From a checkpoint of a small mixture-of-experts model trained on Wikipedia.
Size: 17 layers, width 384, vocabulary 19804, 200M parameters.
Experts: 96 experts in each of 15 layers, 4 picks a token.
Training: a variant of Adam for the experts, 1420M tokens.
Below are experts of layer 3 (counted from 0) of a mixture-of-experts language model. Rows are named router (the router's row for the expert), up (a neuron's input weights, with its number) and show model dimensions 64-127. Each number is 500 + 40 x the weight over its row's rms, rounded and kept within 0 to 999. Numbers have three digits each.
After each expert's rows: a language model's description of what the expert responds to. This comes from a sample of Wikipedia text that the model never trained on.

# expert 10
router:523480554468458507512481436504523512553498534492485481460551459518523474474528561479454517449430525536470489501540475514496506507455503544507458508516534554524547437491491490528456548502514577
up0:505482499520505505452505527493542500367503508557503466501575580478510495564496512403500500509479513546498500482491504592504485483502497461436467433441452503556498499602482497498467497485487438
up1:509490500510501587543541458493500476544465491512504506514500500609500529525603518503511553500455518486498477468501357483553498517494449476589522423491502539543538500514442501551392508497474505
up2:505547495499474501542504500505508500483506485500484498499471490502515482467468497501516508483508447503498516598560502494501459507493502429547539474481515511505497440501390490484532458473493539
What it handles: Mid-word letter chunks. Short letter chunks inside names and unusual words, often after a capital consonant, such as l(ang)ued, b(ann)ed, Gu(jar)ati, R(ou)vroy.

# expert 39
router:497551501424517519524505575504452592467453555563495472559489488495474479537418489511471523541520488506481424517490509449424449434497499477534482456523509476525526465516421487538450440479503488
up0:498451561496510504515502479474583495556502492507483425501409471489502503454508494535495542512495483469448488520515534497479593463485500468498449500487520526457578500501497500509600501547503518
up1:446389501543535499480510517502463461543438555499557514479450541459500495487495507601498520512494429499507525512499578560524490482503505468494492495594460482503555497505405512499524509566493426
up2:497538597497507503550527500495608495526503495458503500517498574424503491504523427589491519518557497491486508506468513497498397425592501480508522500389488459562485546512508509575443500567519496
What it handles: Institution name words. Nouns and adjective endings in names of institutions and organisations, such as Church, House, Council, Army, College, "Catholic", "Residential".

# expert 38
router:536575552428465504490469464535482481530463510503495443567571500469474524465530487590519531473492541494453459443503482494423418475463556502483481456489467544521476495513509476516446545436539405
up0:497442471511499629523396390503485497561513493491513508525522550496501500511502463509414512609501436502505498538560520506450445491507538491498498475493307504558569499503527474501481524494508490
up1:452507481576496498493478510485503589501511427502515488427508535498478514526493514482501542531516535523464451487464493504500417500569487496469502489537543506396511541499492557467512478529591391
up2:550507492504558527428516389500474530486441411538468498617502501453535399531499517497500530457500465481496415495501491501472501500535534530497505433496555503506569496498492463502503496511514569
What it handles: Clause-linking function words. Relative and complement words such as that, which, who, of, to be, about, starting clauses after verbs like said or discover.

# expert 2
router:445478563434528552525496429532476460460550473487527446590515476440369505510463529497484576480512521532522476446516497513527403523464477483526458506530532568514488499532477510463510434463520536
up0:454504511468491504502542453513467482501511519505500506498518447441485479468540547547540564610512501486506509451498496507516504435467489513442491488500514482505487477502463561499443500447495502
up1:518527496496461536511549485548449412519510509496421497463412504421505479597523504491498502498479510510500482472541499548562478491524513521470507319517524505506442503504505481502481395495575515
up2:499583481481507574495504368477414518500508525453538501541409504412480475396536500470518510495492502571535495554546501615515477502416477504516478492504547500537504490500487494531492512445484531
What it handles: Vowel-ending word pieces. Mid-word vowel pieces, mostly o, ose, ome, ue, ie, os, inside names and titles, as in Lo-ose, S-o, How-ie.

# expert 50
router:467542517496448532494480533500506502478420532504473465439506495439488407528501526578537510475491451535463489534530537466470457495487486499453520522483506562491492580527491475488514571455476484
up0:501509371459505499485497462353554557508499501499500478395583509492424501522450502489494534531693507419501494498501496515493617482471500504499446502545563497477523487495498497498497499534467502
up1:527585499447495544490592597499500474507506489554621510500493488447443498491498450454525467546527509409583483498504497537494439504401423448502471506504502496508459515527509507500493498518469472
up2:510540556500463514513547496474432506472506497419399471485392511479458597435470509483511507493529607538491500516503480501526505485525636504500441496514541607505525501535500489493448562590491482
What it handles: Attributive adjectives. Adjectives right after the or a possessive, such as main, large, different, major, best, only, original, in descriptive prose.

# expert 17
router:518493536432493542513484526460564514543500575515478551513562486431430524549533508493473519503565491524463394580508497530484465427470537528486546480533501500457568534562472511518493513499481550
up0:470509502515514512498455486438504523500496495520503503509500427532500604606493497535502424519511431506492498502500520629500501556599564516505504512508451484597496498550501626478435498499502511
up1:509486469469506488491436507513428499512547566486514533511508498407501531553421543514516501568541436502491520469451520502532449486561495502505499501497500605482498507627485449506402510459492481
up2:459387524499498517499393472511457512500493509514550627501514503458496499589482576516493510503499410502389490506547522499533514495514484488561511418497515544504504529495491508484499522499502451
What it handles: Sentence and section breaks. Paragraph breaks and sentence-final periods, often just before a new heading or The, plus = marks around titles.

# expert 35
router:478530510496504577519475476530498518510461494457504468516456452389457448572500539570494523574525521565535495490472513499449503482471516505567536460544510458448513544443509484494467418496471441
up0:478450407639491493517566544511541499473499472516596662496495473571486501471505521520505503539510524506472496527541531476442523510379482390525488465462537613546508427504468514491395498474409506
up1:494493579465512499511504463549488495533448537494535485538504488516501473461306458502513477499545494489497475505497500481497500545505476444523535531506595514496498521488484591521391526535410503
up2:490517489502304495464518478494512502516497547528613508502457482501500505560532508524574484488497435498522475452499505464498502498493496446464423487502435575558522456500497417437542448511404502
What it handles: Closing brackets, statement nouns. Closing parentheses after numbers or years, and nouns for statements or texts such as statement, opinion, letter, said.

# expert 34
router:513509525546493546428515503475506539518537504508534473525463491528522509511543463477464558429466476554500440464465440464561430464508512538481441446539471549553553495523476459530530557511527473
up0:541500488502497501537500569418503513477505476503449481498453505503502555328479499502455469486508481448500503493562511500495327521495496498437503443506502494617496501500500477495486647501517501
up1:505495535568481511517537468498500498497509493585497475507474480501489436467557514557373495482506499385501493536535514526501576495448500506475500499493573567471503513490556468475509563502499459
up2:499509543495549503562462577604481508487516491478515490532495451500500508601482493500513500500483550494500506557497520498495512689489489502514496575503499456496467499498512502623474449490492497
What it handles: Place names. Cities, states, counties and their endings in sports tables and biographies, such as Nash(ville), Texas, New York, County, Island.

# expert 19
router:422525484458531551493516472553493489573466462546502499566524481432474456549467510509483537502542517543489456475482444505527506423529508492512548472529539551494538513515476520481446528541471503
up0:367514499525468495541562479510453511664530464541472493501490500468537495495511485512591492490537424493517499513405557585566501375507501499493404408496405528497501650494501503476505597534480561
up1:538456525513464507504572505445502505518489464559513498506494468527502427481489507471506505506500374499507493409495485534509501518496483488500504491444508414506500581457367444499516505504488638
up2:485499573506464502478490467528513516517509520500497502504494515420512503562515469498523515492540478506499517504474486503538499457500500460503484499498501503520578525501504503387510473470581508
What it handles: Clause-joining punctuation, digits. Commas, closing brackets and quotes joined with and or which, plus year-start digits in tables and pieces like -ial in martial.

# expert 36
router:469498521492480539448464542513438486532476557500486495537507517456463489497478492464488523510496498486507480473521516517474435406542464465486477459544533508415521501568522490535541520460548410
up0:546504490519513501520523487392531493555382509527502501500408499462504497502476501580437555507508500500516494541500500516506481467508516499427497523450505504507458517501497554496564499489521499
up1:502491525505431508469601500472392507489500522419499465459523498499460484504502512487483500531491499465475501330500505498468625473490551503586515428528505527500537474453468511482505501495423529
up2:485427551499421538575502512534385522512444499503500443655539467459481500502420500500624517521496502424516501497513584552380502531490450501462571498477503504501477507504503525477511494426501488
What it handles: Word-initial consonant fragments. Opening pieces of split words, such as c, cl, tr, co, equ, inter, and the ust in industry, sustained, Sustrans.

# expert 18
router:520526538464481541503467544546481574501520532493525498567550522459509443464449487464494487498482458537534476492487499505508446414436490455525552530521504468511472493524534469499490475479470422
up0:485497500502489503478478538501515495558491530513403516394502482533464439498493492532500497476500499517506461494530462500418401518483405467504528518397493498481519520577472402445494443495494367
up1:615545465487496523500542423576473508538486500501422509545499507477532548505498525438458437477443503595424513488592588502539497493533488473473495488467470513496501543502498490491565502494371499
up2:494572523492487502570490499544484624521503513504507487506456511493473504494440532463541501520515502525498522510475438473469501484602487528463505500517493524497513565496473549489530504514544502
What it handles: Common social nouns. Common nouns after the, 's or of the for social places and groups, such as family, people, city, school, government, hometown.

# expert 26
router:468526497519507511488510449469419579517502460476462428515466433469507472552453470420486489475520510540501425498556533577468526499480515453483485515452493484526542477551539441574489473516506528
up0:515456418507511520454509485462424500544416577499498514561536600515502504489506493498496499465454536557503493469488536529500474502552508465503509502502492559500527476500461504527466530452500472
up1:504593458443550499441628501584515372500472512554511502500540536505593504530493492507481501373502529509488411517497514485490494548463510471455648482413502563480490489483501515587500497504433518
up2:494420502459513514529475460619490536504467530502504526518436485501502506480553488502479491515421428505513500482493456493502505546483491494515504510534519470499500498511464462537500529509534506
What it handles: Table column separators. Pipe separators between table cells, often fused with the next cell's first capital, such as | S, | P, |  |, in sports and election tables.

# expert 61
router:467508510506465586509450514478485575525499471514532518487456473419482457523533514420483522502557533512514414505522508546458507422492480501545559443572556542466574504550455452575492469469457529
up0:510501505485452498498529505526419670499490502433502466496430499469426511524503470537564499500518411508579480495484498469528360489503528543504396512467452500524530513535495567503565525460497487
up1:538503495327495522480469411482494484567486482484563493535489493468488640511473473505480497573490457496525436402524498512500467498506498503520500503500503528528552507578470505498496473518500518
up2:521504522517492443573500523501509504483467485472473543476477552467512504505478566499492495499453507500466500580549454453435499477458504496496510506501493569508535386508496476587481451484336444
What it handles: Sentence-ending punctuation. Full stops, closing quotes, brackets and line breaks that end sentences or list items, such as ".", "! and thrower.

# expert 28
router:501491510443472545513565481509508560531518532458393480434519482499454486476479508580525525526494456549533461520497567550450446462485450461500490429514512539450534451513502418523540556498426461
up0:499493483456470458488470496532538501458506496507489509501502499575498503505502556530640494453499584494547494462522497549447493501452523448459514512498436495422477523429561495510516514472399502
up1:484625518504505527507505500546436500511523555531479501499373458492492512553485437464506507525505435607492551497526501536436491499502463505498470496505457478527431500533410484472508575504500497
up2:299511509581438526522501523524487641488515475459510497502537499562521568418498490491497534504503501503505528500491526502500501488490501441495485500603505571423562449518496413487497507500482502
What it handles: Design and testing words. Technical and activity nouns or verbs, often before -ing or -ed, such as design, test(ing), engine, model, research, opt(ed), in technology and games.

# expert 1
router:521572521491579492524500528520547478511474473540523462476474452503528474564472561510530583443529524552466492518505510426496489526529456464432454532503549451438464535446479418509494471489449516
up0:499478525497558498504505496500504512549549495478499497505519517501502396518509533530537493503507434491494578574488455517443532398523491483498501469512505492499489487494500496512552501513563477
up1:502503542448474530525533456418504488501499542554503500503498479505504470536540500498497501500573509505463494481498482514478491442393490501543418552504501500498549506498492498504510416484535496
up2:490489502470503511462505503470514429500504444487550500498498537502470505603458488504605502500601516488501454499500498500500501496514517474493488449453500486443509490486496354506493561581391496
What it handles: Biological taxonomy terms. Taxonomy words and Latin name pieces in species articles, such as species, genus, -idae, -ensis, and words describing adults.

# expert 40
router:546537481456510532499528463519513545491530501556534532550503480465488478451510488431492496507512423515584442487477463599516486578492445486522543480477512484490537507476488489592490498476507433
up0:500476505598493522500501488426541556509407450509626446500530428463501498497504498307447495390554505504495502597463567502575513503342480594500364523567505462491635477441452502528557487486500493
up1:474489495479482508489501565474506560487420490490423491554496496404493513519502446496525495548561577517500497443501510516466522497480500494620447503499429469528550505544428521516550532501558483
up2:471508501526507501499497492517562623577463511486495501533501506492552483498512502486507471456512504536492447507470490455502499500524506502527500541529500471500474468531447453527502525497499503
What it handles: Action verbs after to. Base-form action verbs and nouns, often after to or would, such as pass, lead, support, carry, kill, play, conduct.

# expert 3
router:529507485504510530464496496504467553520406494518484523603551474497433486525468516486496478589513510515448467516492420544462463462459432491591512507503493442542546523510458447606476480426490450
up0:491456480506511503500500522490503507584500493453491493501522485491523505464497498491503503491494500501506446472502497521512526562583500463538366531537519501539643480465545442552500521499498518
up1:581482500458497508535470500457494541549501481504505469607516498500500502498530506501499516496412507558496493524539415475510507500405491531504512475564502515497568544495501521502500504467498542
up2:559487500510501470501506496434553537507496535585424476493616540502490499434503517357542497498506510464502488502494450472506500414556500503504383527550507486509568550483503493516573523566532499
What it handles: Roles and political offices. Nouns for posts, roles and bodies in biographies, such as president, Secretary, board member, Committee, musicologist, often after "and" or "he".

# expert 44
router:447574560541496486490544483524519552532508533496559498558468508459487496447437536487501502518472488546423540498500484513422483469542503504513516430516505496497564563530535494520520502536457522
up0:532512506501532549501556483487432556500544486405501505503499429467465501501452542482482606495569518491588503487497372492493487499501500477589399516508536499498569498547500330554495502449390489
up1:500499499551435508321665505505641502500542491501485442492507484509509505435380531501503540501540502513519500493501495501482450490499513498511538501492452513531514481646498502495487502549500538
up2:403483528526500497446501405506528529500531561487501537492503502487617468561504514550545528459485454519436500500482580491500483497517553503346460502499521441501483500528493502447506489501557544
What it handles: Word-initial prefixes. Opening pieces and prefixes of split words, such as per, pre, post, pro, high, crit, conv, as in Em-per-or and Sup-per.

# expert 37
router:463530503459570587545487453577467492551457511463520488527535514482426510538486487501554490431496497530501400519465484469547438463524505497561525404492528505464550533512476478491470573529503456
up0:552617540516500503513497563506518506514500522510504463513497500469453501487463517496471516510358501505501470511454365459426512493510535487503502499492530532495501504550513499504427470514507578
up1:513503506508498501500500496496415499376498454502451503555474506516439579502404482495637500506499475415496505498529581507507454537487316560494448502475510432500458531506535523497499509491429499
up2:499520524641497508502494449499555527498499505527505504556500516464500507451500500443490530502515469493540511488488499509501498487501534468489501501375500477501542502465376465505513526504466357
What it handles: Year final digits. The last three digits of a year after its leading 2 or 1, such as 2|013, 1|998, in dates, tables and tournament headers.

# expert 63
router:473517550440456600482487506463563546491544544485490424510452503486460535554519573466557497530485464531446476481523475549493431501466428485435439490484453496481532472491450524515482496437456519
up0:382470531519523509530513439494523562509506538537548494499500460511532525402507496545478494513423519499491561512500486570539482492473513516476505502566504408499534545518482485471472531503519489
up1:484488591431495461501499491521459499501499504494474505443459471517543521506499515571513437501421404501546508500477571481483446563523470580480507483487467477505505485500496501498531493491502511
up2:498503511518612498395439436498539504512502492565484540497484474469621480523483462571503496505552499529515500486500556506523469476515486512494507502500425401497508505459400481559452498539481508
What it handles: Sentence-ending periods. Full stops ending sentences, often right after years or numbers ("1946.", "printed in 1481."), plus decimal points and linkers like due to, based on.

# expert 42
router:464501506443539508504501506506468481481421422502510502539521511500407443515470561510497578516569489527421462572533524513450455432532531464551496468479456538530559511487418490570526487543503544
up0:369465500466471507453462488527492479499480494600478596405578496500536504544503531394498578508494494495497537502499424475551549506512483540484532519467546511504534468507473495439404534493507534
up1:458492452498640497500514433503586482541505489519485508540490471475500379514508558467491501493410501562324445494447496505470488470443515455434564504490453486393492501499437500627509521506499474
up2:497423488318499500501488508501500482519553508509498555519525506396497463534493518431542520524489495412375520509500505513483496501485423494492501536491511510426503397561481444472501382499507428
What it handles: Century digit of years. The first digit 1 or 2 of four-digit years after (, in, or a table bar (1868, 1980s, 2006), plus ordinal suffixes st, nd, rd.